From a checkpoint of a small mixture-of-experts model trained on Wikipedia.
Experts: 96 experts in each of 11 layers, a sigmoid router.
Training: 266M tokens, 8112 steps.
Below are experts of layer 5 (counted from 0) of a mixture-of-experts language model. Rows are named router (the router's row for the expert), up (a neuron's input weights, with its number), down (a neuron's output weights, with its number) and show model dimensions 0-63. Each number is 128 + 24 x the weight over its row's rms, rounded and kept within 0 to 255. Numbers have three digits each.
After each expert's rows: "comes before" lists some tokens at least twice as common just after its tokens as in all text; "mostly gets" lists some tokens that are sent to it at least half of the time. This comes from a sample of Wikipedia text that the model never trained on. Tokens count by the router's weight.

# expert 24
router:099104147076150182146131140131124123121097091135097098131136110146164138106145126108086123129129128121166114139116083136125113145141157075158104126126095151171143136130165151141142123140172125
up0:113130113158145150128130111114169113147145120125167081165111140142120141170121158109132123151104154100140133139140107111136136115131132092115167169138128103116159137098131123133134096085117130
down0:116122152146137136116128121070098123133130132119118136137126118120139173168117118149179144133123108109148119164097124108125109110116147169135152133133142144143176112120129111140145113128135141
up1:126104172097117106116112118145157146152124164101120136129120122147111163172095116143137134122121142156137118164118103086137139119129141109133088071125151142093140163157159164132142055107164141
down1:095148120145162100118087130130112162123157121114132163109078074130118130138153166128155102147122132114138119127106090116151141109108104140145166141062133143141134161111093106126156151131147143
up2:169136150098121088109111105156153122139133122110114104159147129143168145123118118158110096147103124121138128108169151136133122090126126086175111103131103111146146125122141169094156126113137097
down2:125151117115120144123183129113123171156142153091105148069103108158106109126078173149138107149127129166125080089098152113146157142110082092140130113103137125075098128082094109134124131152141121
comes before: " |", "\n", " (", ",", " and", " is"
mostly gets: "]", "ers", ")", " Smith", " Jones", " Williams"

# expert 6
router:104143139069116130127112126104138132126097146126116126132145124182115154114089123134135119068142154176105121099083125156123129147122095107151106095091128169137148112156151194130130105110125127
up0:157149128091137134172143126123145134144118134116142118142140120170129197142136179092143134100115135115134157099125097126138113152113142146109119135150046110079156141104127123082093120124117160
down0:182159134142134151130157165161144130127130132103148142088158165136101102162153148114116142103115135129116140051105118106090145149077115151143111154161113073149123149147137137115104151109162105
up1:052143118068094114132153137161152142135135146159128125113122170177126139096120133132124122153154149137142142131116105111131184140137118128176124115081176177110128135126151131153128124119108122
down1:164192115130171140172116115092123171115121119146110172105140096135114125109121115172131094132136126167179104070138130125107130142121081186105116096111141152139121139164123156121143166147167158
up2:146123145140128129147088150137147133141162131083119111101135125143136148086075102133112159154120075163131123098131104113099128153133120099164155109126136150161122107130099159121139086049111101
down2:117103140128123108139132152126126157130182126120117129108111134136120157112122125133163176147137099090147116124116128150148126115095135138152133124093072164073137093142119110156143154141134133
comes before: "0", "9", "8", "5", "6", "7"
mostly gets: "b", "1", "2", "agno"

# expert 14
router:124088150097128184161165125109154139186144112138124099082117106133127135156110136107099114094132127108131153161120129185141133102162137080146106116118124156140110131163145133146146117156178121
up0:104126159151122158148136146160095107148118116154114102134151125169115112143104127153152114105130144114139180120135098122175116139139113089126159132115114117130113081124170115116141143107143143
down0:121116153122103110099112154116123102105121169121101104170158125109141081133150131137145125145125120127161151173141151186101102153155112123164134163170115164160104126142142149107153121100067123
up1:137106162078108091121137131115144157121129125130100093129106169121161126122102118078106176148116142090128073087119104107102103160118106132141125115106115158135144112109165146086099090148166128
down1:177116134143118152104086124129076150141179165155127107150145120110134151120128134106133133130118124104103110129078139146133153132137126119119157126130148181150131144121145141107123125166125095
up2:162134184100148120132105178134183127119158160125102133153132122151134158107109161140138102181119118154135127162123122155136185145157184092171119116124157105163111147118151114113178109118168115
down2:128111145112134170136132115133156150140110177147128116048137125133126113098110151119101109102144113130096110072160094103150188115130083137125154157062127152150168105067142148132135157131071125
comes before: " ", "\n", " \"", " —", " –", "---|---|---|---|"
mostly gets: "|---|", "|---|---|", " |", "|---|---|---|", "Meanwhile", " "

# expert 67
router:142130098066183143167137127172132135154138114111115114097115106154128127124095131113127087097138124129137123145111125154136098161165132096101135137097114099121155099150167116134119119170136115
up0:153091130135145141166122114140148115160162105150149123148132147171121146137158129100091081075155096066127185117128108165157147160160126158114164134118135103173146155111120115149142116146105144
down0:100132076169152130150124136138125134163124130145127113163104155161125104106164127159165112178131121118124091126100171122088108099137106106121158107147077125130134129192142132103147097108088137
up1:117112163123110077154118138124138138119146117104149124107125111116125154142078129089109148121106135168119088135120102108145127107145107117138105116103098136074162183163113138123138113132127094
down1:113157149123127088118139097100119096089136154134156098125133108130117125150171128136144126154130128144093124121172099136123076173134148126089121086110177126098097107113140094117143146107140091
up2:175150114133136117162110133124128149148139110098151132133142098110141165113107148116116158171124180164140102153124150099106174118152127130150099108127105124128140130158088095146179106144122128
down2:122106123135158121105128119104124129097109097149135169097152115141135118141145105154124135114152092134106112118140102145147097151132125169176124128078126104131103152168125102118138142119132088
comes before: " ", "\n", "|", "-", " —", " +"
mostly gets: " an", " An", "An", " Mon", ");", "Ar"

# expert 64
router:155121145103124157147112115150117147131079134120135125132120122139130156108117138156115119098123138143140098106122107155104134137113079124140125135090148156150151114170159153152143126154149144
up0:159137102142150147149190116121121140109146103150126111155137132158153142166104157106110177120118146119148180126149129118121163153164127145108150127122144087128144118099136108143136163146135151
down0:114129165103185134135155151191148074103117130092154122121157121136130124091116153148098120110130126098172121116160093127120157141172123102148129192103156100102124142114088162085115141161170097
up1:136129167110138129153124166166130133141091174121102166088095097148156146123098167148118177162101158102166080146138095143116138182116113084129117133137128183159132132154144178096147109120148133
down1:117145134123164114098128170119163067140139148143144098139105134177129099131119111129139124166164119113123177133182179111145134130146119173125138120114161122129140168134118164156150102113111159
up2:195100138170138128159115120167137074125129123093167128118118130126172214119111117069114131152115132125134107134142140127105145143131159105135122097106115130153107131104162093130153095129130092
down2:129109105104136138111175108165141095116102156123138110109092117149094093145139142148140133148118144118152143128145106142080136149148126147127134101136139125179132144129107140119067094080120111
comes before: "0", " |", "–", "9", ":", "8"
mostly gets: " Years", " Assistant", " assistant", " Position", " Deputy", " Director"

# expert 52
router:102158134123121164122137080089162112169117113114089111113125103174198116124111154153117142129098122128135143129105122197133116120178107129125086156120137139115143107158139177141114109125129089
up0:134150189120155144098164122133130155118149122150104122131148103124144133138128117157079131132086170104136117172153085172156127110144106127135147145137084116120137138096151145107141114139104139
down0:125151166111166111105130137154118131141136098122073120115125143103132118151166126132134156138095167130159092098114052125115119096138114109123117125098151105135139162146153132134083145100104126
up1:107095134094083096102098079118184148157129178143106085145085123134173122167108123139156171129098116120129143106141148091128154149113117120172108141117164138147133112148155166139137086170138132
down1:146127096143162154145099131165143098147116153131130135103103128154111115075122106152136141142102097111149116093147149085151124098132103139127133157066109096141137149127154181109106134098106153
up2:167108100105137115101098135157163113133159131127138117197143126120109163106086117116120086142133132109109133140130145117160103143106126102156110121142139090145110143151086137118167115147134116
down2:173114153122121130082136152104135121122156173136098151105139089153122130133135132135133159079138110131125128117124139124117106142124173145137130102111112139168133083094117146136148151166110115
comes before: " to", "s", " the", " a", " by", " in"
mostly gets: " won", " used", " received", " make", " use", " set"

# expert 17
router:135114174119146179121146145172162094168122126087132157118170143142163130127132131148143127101132128111150076123132111167134156161150133101118132135116129151164127123131126203135153137092122100
up0:120161183140111181123141096124169100143133115111120155104152097130137135105144098108157126086120182117160111138145145123153146137152116148113146165109152102157121112134119153111151175128134151
down0:141158140119170125087141154186118179115124140093144094110169150148121110105131161124113123117146119125186113080151114161122120121152145127143104090099131116116086136117144142119124144156120077
up1:116102170113117144163136076146151115134127161129131196096115107093127129173140137139138166150153131112167087119121092143107124129139132130118116107101146115136147133167139168126194145107126126
down1:129113134105115127162133089126109167115136111101127099112137146124097134122135112102139159140105151126115141128155118128092109111096113141149148131085151096145136151152129101128153143097101107
up2:137109116138152161122107134135128080143117143089130164152129122096176115093127106143188119143148126124142115142150150106203117109108123134112145168140155119147129143125110178128171137096065125
down2:128116110121131117142130189173130163096136158114145087124162150120149106105123121136143144140131092111085083049157164132133135088157116162123149091139127132146113152136118099126131099089075154
comes before: " |", ",", " (", ".", ";", "'"
mostly gets: " Siege", " pts", " Yes", " vocals", " Jefferson", "PL"

# expert 9
router:142101131129146129130162121141137132147141118137115151139112131140126164103101151156118097107141107146123132141110111174109127137157138127131138120119144172135121089135119115158123097158137095
up0:109136105138116143135133100125125112139179150151116127147082127124112159158109136127119107112139146107146101149166128149104103120163167110100148150116110109149134121142131113147145116169134180
down0:158087112120109135135149115125128098118154121121122169146123156155085146086140151118132132157112107111128123138150151143123117159130158145159113191162119144105158132102099095079145067127080140
up1:133090143118128098147128131155124124128136183137078173068145141108101125114125121105107116135104097140120092149119155122081106155169140145111160100121148130093130155135183119164154098113115147
down1:161104100144106128144173070121115113149142151107119132102092140120093145149122116142133124143124116094155059135140145145139130155159107129138136165109118140181132096111147122122142149121152119
up2:124118140144132136145095138156156130156179102109109125119078123109150131138135128143170117127129159112143108141131123123092141093158139084143157115157148121171155075157111130140166186116119128
down2:146119142114126154169131104119121169151060108102172143121127143084129129151150109120097100125139119104119118157143129119131101109100083106151078083125109142133112139155131172092158122147123148
comes before: "\n", " The", "A", "S", " In", "P"
mostly gets: " p", " P", "p", " (", "—", "P"

# expert 93
router:127129129120112127140119121097117142143127102145133108118130127149202116133103124114108095089115128169146172107131100186130120147153109093120083133121142154126115123140149171130116107140126121
up0:111150090133141156104172124135120175134111113128156106132189126160097081138098147144112177129096126125168122141148086140179134125135110154115100130151127161143145126102177111142132119113130184
down0:132157188128124109116139153145116140152158151126141156096121159119125128095153141143153138133120124163133125092118092149143162107103129155137147112087098119108153134151118139110087151137106121
up1:127144124114129107112111130115160172130149149171111129119122117107096129137057174101138154117082128175132088120131125124099161129122119126143140113109124168082127165186158092163135116112133139
down1:102153130132111121138128115156113130114110118131130099160120139137121122135107111171112113164133104084127126101162120141111089115090118176168102128177120113112112149095091147151166159073120130
up2:082098141154131144125101158113147152151167112134149107186168150157170131100125138098116105129122170145154116131139133120114129101146125111193117133149141129168156137105089177163134123081124144
down2:139156154164123132132153146065114094125126118108151129105124112103117088125134152125130142142123168151090159140139148163119131115125136139119155126134158110147159133170118096139171098131149141
comes before: " ", ":", " was", " he", " is", ")"
mostly gets: " that", " which", " who", " this", " such", " album"

# expert 33
router:108157112067136143126135143142125152123109127095085130172109125188131109117092150148131125092122154134120124136111109140140110143126105129094106143114125152142166112135140155138152105109170136
up0:147116145109133143143161156130140134143112129117169114110108167197124126096156118106168156107117160092125131124140079152162132139160132128147144155115158119079127158137120103129199176131110153
down0:133110148166131132055102099099125115121141108143126100161126136095113149118130129093117125108084147128135134117112154151112148135170138090112142149118130089102152148123122126131106088155144132
up1:136119119098108107154152124093105143142122150119151144123124112140139151122103131116131161160120104122112114139147133102086162120155122108134136153075150160099121143125095158110150118128163147
down1:119135128179114142106150089095167169142145138102153175206155127131148123086126141152148148133135163154103146143135163133130144118108152148098123149098128052104132159150112147100109140130119142
up2:152117159109113123119092143166179109136170151098100165197067127144151090106123126104117116111111168097134116144136133109126133155125139104150116143126146128146131130106121143145168154073105143
down2:116113104143122127156168116124115121155110155135129189045129103117133133146144103132141123126128098127141133131177118172120125118107091117113120090117120127132130124128129108107084100139100124
comes before: "0", " |", "9", "–", "5", "4"
mostly gets: "See", "2", " Category", " See"

# expert 54
router:107091139172094230145102124120136164166094109093077130173136120125170113123121146102165111095120122113140142133045116127100127124135104126137109128114125123104117097151131147139132130129176114
up0:161111129115121167158120130084129162169192104146112152163134151115118148112141127104129117099128123141128126108151089154128113136149168132137136138147130109141115128121120122124111132138137181
down0:106133122115156152080162164120144137152126122103122140128144162151157126132120140087139098169104089110098124131153132165117122114109155119126114116125105139088142111107135170133104116114120129
up1:118084137100110100124123112154110143167086150126137154120123120136147140155121142138139113129155129102116119069095131083122130140123125133150115095078157171104119140147171151101105143125149103
down1:143164165124087102116097101161160077132089160125146152127152104146112149132124123116134142162209091164122115109111111128162100142138118144157135100106109137130109105166103100111114172156117121
up2:153081164144115106147106174132173127140128152134125122157134160122132141138143117140119086157137153139117116160109142088135163111114143141163129127149160091144132078062108116146159138110158124
down2:141114116119086147101132167097126117157146146168130102121130125193115141146130163130111110119130115135066129086112108132148155129085078147155131123118135130118143102155103139131195144087140133
comes before: "ed", "ing", "s", " to", "e", "ion"
mostly gets: "tract", " imp", " love", " access", "cell", " contribut"

# expert 65
router:131110120074130120122095124131155109136114109107127141138110104148159119151114165139120105109147161128159110138129126174131118130126123137097120144103135137119101096120123135138110119094190129
up0:116123154087109136118118139172169119148131151133124080150131110182168097156138155145121151120118142124159119167147108160126102108145131136132120111133115124113103146086117119146138142106162164
down0:131117122098113095117095132102164119113108144139133183120092134132208122121148142112097127108131151186111099103122131086143101127129068168114121178101147100101123119143119109109111175116123140
up1:102126179112132099152121119168122102125122160108109127114090165132090070107133132122165142148142155099090108152119097125118154099142124102118192110087156150111141193104150117149126083138152161
down1:146128124125130180149135134088172122121129107163164151146153110122083119156087119114116121130132078133140147119079089084103149146129118110094127140154099148087142145155161123102132088086087147
up2:142141135162118125105114174161195098136113124085138103134161126115191112157102155143136133139139141178179148159147160134128110128119143102124130122131124110106118142145156151103103152102155110
down2:101112148121122121104151111148146140150122154150091089118122129136095101112108138102156105134123109092147143128154112105111114104076137103117087090094126164141164072149122075179157136159116113
comes before: " the", " and", " he", " which", " but", " The"
mostly gets: " but", " while", " because", " which", " where", "\"."